Experts of a small language model.
Size: 10 layers, width 192, vocabulary 32000, 60.7M parameters.
Training: a variant of SOAP for the experts, 3226 steps.
Below are experts of layer 2 (counted from 0) of a mixture-of-experts language model. Rows are named gate (a neuron's input weights, with its number), up (a neuron's input weights, with its number) and show model dimensions 0-191. Each number is 128 + 32 x the weight over its row's rms, rounded and kept within 0 to 255.
Before each expert's rows: "mostly gets" lists some tokens that are sent to it at least half of the time; "gets" lists some tokens that make up at least twice as much of what it gets as of all text. This comes from a sample of Wikipedia text that the model never trained on. Tokens count by the router's weight.

# expert 53
mostly gets: "er", "y", "ie", "ter", " Occupations", " Writer"
gets: "er", "y", "r", "ie", ",", "ers"
gate1 [142 138 121  90 107 152  97 172 133  67 134 100 143 155 104 134 142 150 139 171  91 125 140  82 126 105 149  87 143  82 106 174 127 185 144 147 183 153 166 108  93 119 188 146 137 150 152 142 143 116 193 115 108 117 102 105 132 127 110 130 130  87 111 103 148 109 144 129 167 204  69 121 119 128 136 191  78 126 103 166 128  59 179 186 129  64  73  99 183 113 162 149  83 150 129 175 166 155 106 139 169 107 127 103 144  75 149 146 120 151  98 138 124  82 146 182  80 116 139 118 121 135 151 157 118  82 122 127 173 127 114 184 112 125 169 104 202 124 166  98 122 136 108 102 125 115 105 103 137 129 178  95  94 168 138 186  97  91  86  43 134  92 114 165  88 139 141 151  86 109 181 114  84  99 126 114 182 147 156 172 140 100 174  89 136 118 130  55 179  89 104 113]
up1 [157 122 107 152 178 142 204 109 127  84 148 106 196 138 133 138 163 108  80 117 137 104 182 115 218 113 135 176 141 133  87 100 108 138 107  73 119 117 141 119 155 171  90  88 128  52 150  61 138 142 161 158 127 115 105 138  70  88 188  97  52 123 128 115 105  80 138  58  80 138 143 114  67 119 116  66 164  99 126 166 140 135 161 121 141 119 159 113  99 126  88 118  81 104 152 105 108 138 175  79 145 136 158 142 158 151 110 119 109 107 161 125 174 156  31 148 161 129 100 141 125  94 141 156 137 181 143 111 176  59 146  86 163 137 133 117 147  88 104 122 117 118  86 147 117  89 162 142 159 141 198 136 141  60 100 136 122 120  95 210 142 106 125 123 172 132  94 118 117 154 136 138 115 135 103 142 108  72 161 115 108  93 140 121 148 137 138 126 105 187 143 150]

# expert 44
mostly gets: "s", " Website", " Clade", " Coordinates", " Occupations", " Places"
gets: "s", "es", "==", "os", "as", "ies"
gate0 [110 107 128 110 128 116 151 175  34 100 120 167 109 108 187  97 133 112 119 120 104 151 124 131 148 150  86 128  81 223  93 115  90  89 120 126 191 148 149 185 105 158  99  76 114 142  77 161 148 112 129 124 151  99 182 164 121 148  91 110 127 132 104 132 136 152  72 133 108 118 157  98 151 134 150 127 133 162 139 115  60 137  97 158 140 130 111 101  42 129 115 188 119  97  89 110  88  75 169 106 137  86 156 144 114 148 132 120  73 137 189 126  55 124 107 107 107 146  98  89 124  97 190 123 107 134 190 113 171 115 191 110 177 154 163 126  89 135 116 145 195 117 122 132  60 154 101  67  76 147 168 132 134 171 105  94 151  64 164 153 113 156 102 107 132 110  70  99 122 107 148 101 133 104 102 114 158  79 102 105  98 127 195 110 120 140  94 126 136 123 159 138]
up0 [156 110  60  95 123 173 152 106  42 171 102 133 114  97 141 164  76 134 213  78 154 135 125  78 114  91 159 126  84 134 133 150  90 147  98 139 131  70  76 140  72 102  87 160 131 138 158 146 153  86 125 107 151 104 108 126 111 146 167 128 110 150  75 150 127 115  99  86 105 173  98 120 167 164  95 127 166 126 145 144 177 228 114 163 128  84 118 168 108  79  88 139 132  97  81 135 132 139  80 124 122 150 114 175 150 170  73 150  83 104 144 137  95 162  35  98 139 116 114  89 148  75 119 137 113  73 121 168 137 151  98 167 108 118 148  68 113 109 123 124 106 105 159 124 101 175  75 125 156 104 131  93 149 198 135  90 141 102 133 112 128 133 144 133  96 154 120 147 106 102  68 159 138 110  46 156 102 124  93  78 128 132 145 121  94 120 146 167 132 128 160 164]

# expert 19
mostly gets: "us", " /", " km", " ft", " +", "ius"
gets: " /", "us", "ia", " on", " km", "x"
gate1 [114 102  55  84 118 111  86 171 179 208  91 147 168 107 169 143 138 101 115  85 109  95 112 135 156 138 137  96 142 146 139  94 110 211 145 125 153  96 132  99  91 122 120 140 151 183 176 141 118 101 112 110 129 141 129 154 183 157  98  94 153 118 152 149 144 160 148 148 167 122  89 114  76 127 106 135  81 173 146 141 135 136 155 147 160 115 113 146 204 210 177 157 124 123 115  89 165 128 104 166 149 142 177 196 115 133 132 147 145 100  93 135 122 133 159 156 115  69 132  86 110 196 154 150 134  98 131 118 139 113  86 154 124 152 168 194 112 114 163 192  70 138 152 104 127 131  88 141 143 120  37 161  65 165 141 119  83 168 116 124 124  90 149 138 101  89  97 157 140  90  83  89 157 110 163 101 155 207 134 123 138 121  84 147 117 183  89  96  98 111 141 145]
up1 [104 164 165 101 140 120 143 117 150 136 175 193 122  43 124 197 119 118 131 119 150 112 132 131 101 133 150 124  75 116 142 131  71 121 111  78  61 145 170 182  97 140 126 160 115 184 112 148 140 118 159 144 125 178 171 115 154  65 143 156 156 168 108 137 125 162 117 109 129 130 158 105 108 127  94 161 128 138 148 162 112 118 178 153 115  40 116 133 113 169 160 139 192 199 123 145 146 125 115  96 211 141 123 144 121 133  95 179 146 153 134 100 171 150  93 116 141 124 162 141  86 128 205 180 155  93 130 145 142 200 151 164  85  97  90 169 130 110 154  87 138 115 191  95  92 106 139  89 109 108 145 152  90 104 130  78 155  54 150 135 146 137  50 119 115  70  94  90  78 116 153 156  97 170 110 148 100 122 142 124 102  92 148 131 158  93 112  95  92 146  99 103]

# expert 123
mostly gets: " using", " about", " gave", " than", " featuring", " saying"
gets: " of", "ing", " about", " than", " that", " between"
gate0 [ 93 141 114 138 127 115 186  97 165 149 148 187 169 145 106 109  74 125  84 147 102 123 146 159 159 153  45  65 117 124 145  97 121 147 166 155 163 107 110 145 123 154  48 112 158 182 160 135 146 162 174 138  80  77 111 175 115 162 162 146 178 171 117 141 134 150 161 141 179 111 102 136 141  75 129  61 107 174 173  84 181 171  76 145 175  98 115 171 113 109 103 148  40 195 103 111 119 185 102 154 164 158  88 143 158 124 128 118 162  75 160 144  95 131 175 158 140 137  97 142 129 124  71 175 116 141  63 108 185 109 139 132  87  95 133 102 163  90 124 155 130 137 166 124 146 136  97 143 106 138 128  84 113 111 115 117 100 109 108 139 136 141  77  65  86  95 125 101 107 121 184  95 108 156  98 111 158 108 134 121 102 120 137 147 157 149 121 125 169 149  71  80]
up0 [119 131 106 135 128 165 140 165 178 139 141 115  87  81 118 147 136 102 159 136 102 104 188 127  94 108 132 111  49 135 143 122  79 106  67  99 162  92 116 134 126 120 108 141 129 118 130 130 101 174  97 134 143 138 152 171 161 184 110 137  70 108 167 115 112 151 152 129 146  70 143 138 183 185  64  79  95 127 133 115 125  84  93 107 117 101 194 158 105 116 117 106 157 152 116 174 120 135  75  82 143 179 222 158 141 156 130 114 145 133  75 109  96 108 180 141 152  89 166 191 150 102 106 129  88 191 144 129  83 165 155 135 150  87 122 148 102 128 162 145 129 148 152 100  71  91 105 110 140 108 152 110 107  55 187 180  98 132 165 132 103 160 179  99 165  79 156 120 143 153 125 116 113  77 176 134  90  71  99 191 120 138  99  90  88 107 160  89 110 154 128  75]

# expert 74
mostly gets: "ton", "hina", "ington", "ford", "on", "yev"
gets: "in", "on", "e", "man", "an", "ton"
gate0 [ 94  60 153 103 168  70 118 129 172  86 115 174 121  95 105 101 113 104 107  69 127 126 107 102 156 108 169 184 137 132 101 107 150 118 145 182 115  94 134 143 194 105 128  85  94 173 103 111 128 125 147 109  92 117 113 111 108 125 175 165 142 104 114 138  65 128 125 151 100 103  98 120 122 127 112  67 151 127 103  89 158 136  65 129 163 118 134 107 115 105 141 120 135  95 161 136  84  97 118 169 166 157 134  64 103 113 105  73 229 109 130 164 145 136 213 146 108 101 173 158 121  73 147  93  76 151 176 129 116 153 104 126 152 143 138 194 125  79  51 141  84 150 113  71 158 151  92  81 115 153 140 109 115 133 158 110 146 225  84 146 160  82 142  75 130  97  98 160 162 125 166 103 118 134  97 144 131 160 142 132 111 134 116 173 114 149 168  74 129  94 162  98]
up0 [159  78 145 153  87 173 112 106 143 136 135 200 115  94 122  99 143  96 127 141 117 180 131 153  64 149  63 151  79 114 146 134 110  71 112 164 140  90 123  59  83 167 171 108 149 157 131 140 147 123 134 147 129 189 194 110 165 111 120 112  54 155 168 125 142 160  98 133 148 116 123 125 165  77  72 130 135 122 131 161  83 103 112  83 106 158 155 105 139 108 124 106 121 138  26 116 118 157  68 154  76 112 178  83 102 125 115  93 125  88 154 142 132 107  81 140 128 123 183 121 103 169 151 130 158 183 129  51 122 123 134  99  77 154 151 117 142  98 100 113 110 186 148 127 133  64 109 168 144 202 142 102 110  76 136 150  87 159 141  91 174 160 153 139 142 168 148 127  99 128  73 145 183 155 154 125  91 117 143 134 130 128 186 127 140 123 105 109 152  62 125 173]

# expert 118
mostly gets: " of", " from", " From", " near", "From", " Of"
gets: " of", " from", " in", " between", " by", " near"
gate0 [ 97 139 130 101 125 148 141 193 146 140  54 152 154 123 195  81 146  90 173 153 157 188 157 145 169  35 120 143 153 115 159  91 177 140 121 143 143 118 146  73 110  96  99 182 128 114 124 135 123 107 168 164 171 141 141 139 114 174 131  93  83 128 112 139  62 109 126  83 149 186 127 128 108 157 134 182 119 114 137 109 179 109 135 186 168 182 104 206 143 161 189  75 125 141 170  76 127 151  95 125 113 136 106 121 113 196 182 155 131 149 147 140 112 132 113 124 106 102 124 126 154 108 104  97 136 111 135 102 136 104 114  63 150 100 171 129 155  95  71 139  69  77  85 141  62 157  65 131 101 107 124 100 133 148 139  86 163 117  93 110 130 140 103 177  87 129 136 169 151 186 135 129  87 152 123 163 114 103  97 106 132 134 100 135 137  70 147  94  90 179  90 156]
up0 [145 189 123 112  85 115 196 133 115 146  51 115 115 139 109  77  97  90  93 143 168 184 172 154 162 161  81 113 154  77 142 113 156  86 144 101  97 152 119 134 145 125 160 142 154 109 182  98 157 141 158 123 113 193 148 153 167  78 139 139 106 168  68 105 161  93 148 118 136 120  72 162 107 148 137 118 130 133 157 131 133 105 168 154 137  83 168  74 120 101  94 123  77 137 162  88 218 150 118 117 106  95 108 125 105 114 134 169 136  94 115 150 143 115  99 137  94  77 157 138 102 135  85 169 116  52  95 116 123 124  36 129 104 140 111 159 167 102 139 110 183 150 109 108 114 111 127  63 148 139 111 100 122 124 134 142  84 110 131 161  90  95 154 118  92 108 104 101 152 120 157  74 125 143 126  94 140 109 105 161 141 139 193  63 125 143 174  46 109 206 161  92]

# expert 107
mostly gets: " the", " their", " its", "The", " The", "the"
gets: " the", " The", "The", " its", " their", "the"
gate0 [142 116 100 135 111  82 111 122 136 144 157 208 126 125  83 146 102 146  88 141 127  84 170 185 127 158  67 139 119 151 186 109 106  79 125  85 125 159 151  92 160 128 111 136 103 138 148 160 250 143 118 128 156  79 107 175 100  99 143  94 122 124  90  76 146 115 127 179 129 134 129 100 184 187 121  83 127 111 169 122 165 122 101 113 138 130 199 103 105  65 174 130  96 158 135 140 131 134 218 139 140 163  88 117 130 100 152 118  83 108 122 213 123 176 133  94 136 141 122  48 134 181  96  97  71 118 153 119 133 131 105 149 136 152 135 175 126 110 145  95 118 120 143 110 165 136 157 154 135 132 140  98  79 149  89 121 160 160 146 152 144 108 169 117 103 146  77  91 187 122 157 101 164 103 173 194 130 114 173 179 158 115  94 184 128 140 121 115  94 103 145 134]
up0 [ 89 128 166 101 142 158 142 120 127  74 141 169 174  82  52 161 129 131 141 120 110 114 129 133 116  95 111 150 151 118 160  74  93 132 183 135 144 142 113 146 120 133  64 150 165  88  90 109 174 148 105 143 163 136 113 163 103  65  92 125 146  68 126 110 109 103 129 123 137 142 136 133 142 126  91 157 176  73  93 132 147 110 132 162 126 139 131 156 132 173 204 114 168 104 179 134 165  99 130 188 170  99 109  86 138 111 122  71 143 139 101 131 123 109 148 156 133 131 138 111 130  66  70 139  80 108 148 138 172 163  52 102 135 114 178 183 191 127 157 159 126 170 139 131 150 157 132  73 147  93 102 166 146  77  80 180 177 109 174 112 140 150 132 157  39  50 135 160 108 115 156 157 152 179 143 197 114 118 133  91 151 145 144 134 103 177 149 144 173 145 174  86]

# expert 57
mostly gets: " the", "The", " The", "the"
gets: " the", " The", "The", "the", " entire"
gate2 [ 76 134 135 140 152 128 117 113 112 117 154  56  94 133 137 105 154 119 101 159  99 124 142 126 103  62  61  68  91  91  90 110 142 108 131  98 173  89 177 106 132 158  72 165 188 197 115 144 129  89 130 111  98 153 158 132 127  81 122 112 122 150 164 166 115 162 117 134 134  83 117 119  95 139 117 107 206 164 132  96 114 117 146 125 141 146  62 120 134 111 167 147 107  77 174 152 165 141 140 106  63 129 130  70 122 134 120 137 173 188 141 109 228 109 106 132 119  81 128 117 102  85 146  87 186 136 127 106  82  88 172 157 102 131  90  78 128 119 140 144 151 162 113 165 118 140 111  96 139  85 136 137 137 118  76 145 103 174  97  82 138 157 102 180  77 134 211 111 115  92 143 156 184 183 135  80 159  96 153 102 147 107  84 126 169  92 122 133 128  68 134  99]
up2 [ 88 191 116  94  79 109 164 116 178 120 150 100 156 101 142 167 136 106  82 154 146 126 164 120 148  88 130 103 173 110 140 156 153 131 140 115 129  89 127 141 120  70 164 136 131 115 116  96 165 146  75 100  75 149 131  85 111 162 148  65 103 123 158 113 112 120 172 110 174 126  90  85 171 137 178  75 101 182 170 137 145 136 107 117 145 162 147 107 135 147 203 138  50 138 139 164 102 155 169 166  37 129 125 127 152  96 162 135 141 114 135 102  96 108 106 132  72 103 194 110 144 124 144 170  68 143  87 182 125 161 141 148  94 116 112 117 145 144  88 142 191 185 126  74 126 152 169 143 106 138 142 115  87 101 122 139 149 106  85 161 130 194 169 157 128  90 177 138 223 136 184 129 129  62 141 115 123 145 173 128 187  96 130 103 131 150 176 112 112 142 153 143]

# expert 28
mostly gets: "t", " children", "ers", " father", " players", "ts"
gets: "s", "t", "d", "ers", "es", " children"
gate0 [ 88  93 123 120 187  63 103 113 169  94 115 185 155 164 162 105 112 118 143 116 131  91 161 129 123 146 149 154 126 157 109 155 142 183  96 166 158 141 124 121 151 145 159 108 107 141 142 170 148 106 125 140 101 100 148 157 132  94 190 153 133 131 165 163 141 121 142  97 153 146  87  72 157 130 158 158 103 185 160  97 108 170 153 114 178 126 121 138  67 116 126 171 180 105  76 176 128  87 119 134 136 166 109 107 100 154  89 150 150 134 122 116 182 120 114  86 184 128 120 142 124 104  84 145 151  47 193  77  98 179 106  83 154 167  97 122  98 123 120 166 103 118 127 109 201 136 195  75 108  96 148 175 192 174 146 165  59 159 145  93 173 129 127 131 127 109 109 187 181 185  98  85 107 103 122  97 176  88 110 144  90 130 141 120  77 145  93 123  97 180 106 123]
up0 [178  93 106 103  79 165 134 108 133 157 147 127 166 127 175  88 146 170 145 113 114 136  96 116  55 154  70 143  52 116 136 120 115 101 163 166 158 123 121 117 137  94 129 145 174 112 134 130 143  92 166 139 150  54  65  96 116 142 154 100 132 137 115  83 166 139 167 141 202  83 138 122  87 123 102 135  33  53 175 114 116 189 130 115 135 122 108  98 170  76  87 133 138 183  85 128 160 110 163  96 131 107 122 115 173 150  85 102 124 131 116 182 173 112 155 119 124 157 104 171 123 148 121 112 225 105 168 141  92 130 114  95 159  83 119 158 110 169 126 130 125 140 101 104 144  26 159  92 122 149 136 128  98 119 147 123 154 160 152 149 165 144 153 161 148  65 200 129 141 164 157  93 127 146 143 117 122  73  84 124 128 112  88 130 121 171 136 154 121 158 114  89]

# expert 27
mostly gets: " his", " their", " its", " her", " His", " Her"
gets: " the", " his", " her", " their", "s", " its"
gate1 [155  88 151 145 139 112  96 136 196 139 149 145 120 152  99  63 177 162  60 101 132 171  66 105 167 183 175 115 117 205 107 121 128  96 103 128 161 120 101 172  81 140  81 106 159 106 217 191 170 112 164 159 123 133 180 204 164 134 121 147 149 167  69 144 147 187 115 113 100 161 117  68 126 134  79  92 117 168  71 121  79 147 130 118 129 128 148 169 143  74 120 130 138 116 100 118 185  96 118  97  83 108 160 164 160 152 127 110 148  82 123 145 101 113 172 103 113 158  88 137  99 103  91 103  69 172 167 121 144 148 122 132 123  85  96 168 139 107 148 137 138 167 131 139 128 147 131 130  98 109 104 126 112  98 135 143  90  64 177 155 115 100 104  96 132 124 161  72 152 192 134  91 161 102 150 106  98 139 110 135 151 132 120 150  69 144 133 114 130 155  82 187]
up1 [153  95  99 105 193 180 186 132 149 158 154 154  91 134  99 151 133 109 131 112 153 148 162 101 135  90 133 174  81  31  66 147 171 153  93 162  93 126  90  86 176 145 149 132 100 104  76 105 170 173 142 103 149 189 127 129 181 156 123  91 148 150 142 129 130 114 140 146 128 138 147 111 133 144 103 125  84 166 154 115 147 169 187 139 102  82 165 126  87 124 138 146 131  87 129 111 100 123  95 111 132 173 141 161 190 125 111 132 137 105 164 110 156  95 163 163 136 115 228  88 123 178 107 161 166 153 192 174 131  97 144 141 116 122  80 126 197  73 158 177 143 131 165 136 130 131 136 137  88 133 146  83 180  74  85 100 171 175  55 125 106 143  86 117 163 107 111 111 132 162 129 173 148 123 129 126 171 170 106  96 156 157  94 111 101 131 171 115 126  66 134 105]

# expert 41
mostly gets: " released", " used", " made", " won", " played", " found"
gets: " for", " made", "ed", " released", " won", " used"
gate2 [166 113 122  88 139 112 149 113 132 153 126 131 121 104 174 115 130 183  85 161 116 149 137 128 102 114 143  85  84 144 133 165 182 138 160 147 202 179 128  86 153 141 107 130 138 113  88 143 130  89 144  94 156 140 131 116  84 103 105 145  92 125 103 154  88 153 156 192 171  90  98 117  74 199 119 130 132 114 156  85 129 126 139 137 149 148  61 154 109 102 116  97  94 161  87 177 168 188 187  89 182 136 156 126 148 144 152 134 102 145 130 190  99 133  85  95 162 198 117 180 135 141 199 131 118 109 175 138  58  83 100  79 146 114 121 134 100 125 129 174 102  90 142  84 125 114 124  91 110 168 142 162  76 104 133  98 125 126 164 125 168  70 126 131  99 117 149  47 166 135 100  86 105 185 125  96  89 120  67  86 122  55 147  95 106 139 123 126 157  71  91 109]
up2 [ 80 144 159 144 143 130 128  96 129  85 101 157 135 128 103 119 141 100 139 167 138 166 145 185 108  69 107 141 122  84 142 185 152 157 154  92 170 170 117 189 160  83 138 152 153 135 122 169 151 116 144 109 110 140 138 123 147 130 160 172 155  87 131 146 178 152 101 154  68 194 124 183 150  72 130 137 138 139 162 113 150 146 107  67 190 113 113 119 151  86 134 151  50 154 145 113 137 101 134 145 135 104 163 178 176  58  76 128 156 150 107 101 167  75 146  98 132  94 156  78 183 169  81  92 135 171 126 190 143 136 127 136 116 156 103 128 151 105 112 161 171  81 115 170 171 153 154  77 113 119 192 113 113  75  87 164 165 150 120 117 127 124 108 114 111 165 106 141  88 109 127 106 121 118 154 116 197  96 154  35 106 136  76 188 118 155 119 172 147 161 156 159]